config.toml
n_experts = 32
d_expert = 192
lr_router = 0.000452
vocab_size = 4096
batch_tokens = [32768, 65536, 98304]
Below are experts of layer 9 (counted from 0) of a mixture-of-experts language model. Rows are named router (the router's row for the expert), up (a neuron's input weights, with its number) and show model dimensions 0-255. Each number is 128 + 32 x the weight over its row's rms, rounded and kept within 0 to 255. Numbers have three digits each.
After each expert's rows: a language model's description of what the expert responds to. This comes from a sample of Wikipedia text that the model never trained on.

# expert 19
router:103134129156149165095148202124120128094135093112138182120099127130176123150143135148149131115100139102176191160111179102091069057116190131181131155113109121082123165072129132121151140115138153149120144151085110126143134073126206095114150128086070150138130107152118124173092122165149184101196104115155143122133163144134145069110156171177124089118181118101106160095132124093151091151143069135113157129144065059122103132150126077085088164093112083148116110114137118112108129103190115064121190097133170155110130078060133127088135136109183109137154107161121115086095225144085142074120085099095067071068107140102123167084124112174107137160105159068193167119117151144192134110101123166108110152137151147120124087159143085114171173117140083127148176110137102121182179092129157
up2:117115112118169087156110131175127137122100160120169173143135193126133162149114104108117136143137127092120146162042128172131066054164129167158078087094110108165189196112155064126055154134086159157185097113145043095116130132096126111103177134129089106106113126104168166149105061082108166136088146091163159091090157067097111166126139137107129108095151134125114121117110134178210093074135116133131098110099083118113129133110105136077127090145130154129195184121077134104158114084125166104091126133142161142099142081130122131098061161118147130128085220058102108092145083128146126115090084138104065129102082108151189164143149164134081175148130132043149157148116175133142157148102092153146132170158110160156103104126139101110125137137142102090137101151145097155118148086158061
What it handles: Personal names in lists. First names and name endings, such as John, David, Jonathan, da, and table pipes or dashes separating people in lists and rosters.

# expert 8
router:121143114156139119084144107139165094127057083107165141135103104165151168085145089124083128133131144123144163159103157118101109125153163146162150137078078156102090109169113152159131116134130175167127110149129166124152124132055092135126130108093102110140138112181133159156103101109070154105142144147137169093077136156113128156089173133120089088060156112152031160111119104120135150129134078104081088182204144137104088182141045069105143129118076126139104067210134070175188094103193131112131119092118129166107088138078178167140116118130124148126123146171207126055094138127161170105183102126109137093122153145086109162099100071193101194116167154106131146166077114180135165133164113109100112150150167172138125091148123091081160118141168057145124123107163088133097148114124144
up0:061143103152103079151123154084162123106147139174196203188168111156147110122170112103155130165112153125082145146134094094051163126142132089085162082155108107158123087186119123162125157116134124137113129100170133127164109093125085138136118173087098113149167161125107159063090069118069130139155132148120120098131127100116133162118117159118051080109110108130066149126147093154117123092168115080112086158156136071133145132128174142115141141100101140143151125067133107106214134148171113112165144120100166148144163096079110112156122094116115136116074126065143093151123125060152127135133066160043173160146088114149107109077109135160075161139166173144165112177018144128170162124129104126110171121215121133184148127101102140095110150141127056163096187085147134136108119090152136
What it handles: Statistical table cells. Pipes, percent signs, parentheses and digits in census, election and measurement tables, as in 21.06% | 896 and 72,738 (13.39%.

# expert 5
router:127103176122152176088143130142154130038081131140136185114134129118159182007118110173097125132130134092191129129097174133153118112147139120167143146093089119107124143089071128123143145133241123176155140146101140134192123103110157113106128128094170127172133125173171091161086161183100136099121110119163189068031157117151126130108133173116148129099100150126088121095104112148137129151102086112148164175132104109150110139136104127060101100022138080108070076154147089132148144096141157099124109073128117152148105152117139118144057157104162148084101170125129137121142139138095138073092095109161136135133101143087091157066103130155123174163137143139166141154135082128168120046135148068128126176141162137133148115124071112129092131133139107152106128098148133120126144107131237
up0:122147168111142157145170102165124120068183076137101109159120102158145136114089211096143149135123082089134152134178077206140178121132132074106225153129087102138142112122103150099148143088123083133181137148085127178180136132123131145160189122119073123123151138146098100135080114146095145134176213116137134096096130133174104110148039144184171127110151113090122140110147068210118091143127167156134107129172109156143156105132089107128112144099156104136106178091108105139139163107122176151090109130154132089131176161104150131137078093131127068099128124156135120068083103132107124122128136111098157147112168077128131193068070158159140156123091162120126083167097194130123106171072093182068140106092134158086112098118088179141114110151165087133132122202171137098165099126108181
What it handles: Terminal punctuation, number separators. Sentence-final periods and punctuation after URLs, abbreviations and numbers, plus commas and dashes inside figures and ISBNs, as in 1:42.60, 118,228.

# expert 15
router:062123110135192185124120177091112131070097127136161169138118149122139205076174108132126122108152103107129125115119132114072125131110122117159141125138070112131114099105094075112138152115147145157157139104127100075182173160077159098102085175134118120113178142131063103134143120125145136106152133107176144107100152112166115085066163148170069076108129126118146083081108119143217114114147070121087103141171141132146125183165119103099117193047104154165088114191099103148101109076186155103093143137151155142117100076101181108142159133091150102141145129165134120126165102085126154137212123139157113082079077142106151137119129089134120134186144121112158169099111086126123159091121201189154134138174133177056091103053109150103143165181120102105061164097146139105139146117071137
up0:134111093084136092124122175150080121096103127142171098138144102153096112100141153134098144140186202110129104139122099145084141134138132131186064103073167075128072089167061161083149111110168115171088086164115085101109182137088153114096095137091118088115134111133170150165093095106195163123136140151154112116094146116147141061203092172163175127142058149106086137104091102090161161139115128135124120170186119128091116152118086166169141092116155105125134104133108139144134077138140090129155118168086119145152095187170111179132142177118178164169126212119125159125134144174107139109169109126098118128141145132071054091134047159142169147145203104194174080165152150170101126186104113112143141152136138129135070122089104105131165136167175159105172112070077150101166136138150134
What it handles: Word-initial consonant capitals. Opening capital letters or consonant clusters of words and names, such as D, Tr, Fl, V, often in titles and lists.

# expert 3
router:104163137157135123133123170155130080096089125174106187148088211144172108104157101164102113055141112082198148156108167090097079158135131147156094141124164080166126171066082044091147123135153147140139125142119153127125150109124149164127113095107099140101155111183062135149142139139119111059134163128173128099098153123184186134116135181177112148126127110093119079128118099115125149100099072143098120142144083131096026152117139153073113124115133130164060075129139081123151109121148125123095119117136199176144111089087136196052121112114136113111165133164159146119157175083125103129157099095109090090126139169076147170121107127157063169104110157090146181148096119147109136123167163085092155157142138136153114110116108117153066152134200117151095208123162125146107197091090153
up0:138144174145115099096102133128145091096074143068091141087193114153150102073108145192130112135170074087135134143187136125094126116174127141153148131108109135153146169104085089110157135124132163138079159119093151197118172152095136076141111161095116143164165160193079155215083158152102140087126141169105113111117132091156124183077159136098140126143087141096081133174102181168121103100123106116101059145110160095086086112085094129086112079165139133172126105085137114118066116159120156159136137204185128093168119032116075156156064130111119118174087128119105126136152122110123118146142161159107108149156157147160127103093104050144122130117097123146154206129097140137143097092192067125135094118139164106105103078176072143078103121100207119140120107095176089127109101144130132
What it handles: Hyphens, digits, capital initials. Hyphens, dashes, single digits and lone capital letters in titles, scores, codes and tables, as in Get-A-Job, 4–0, R06.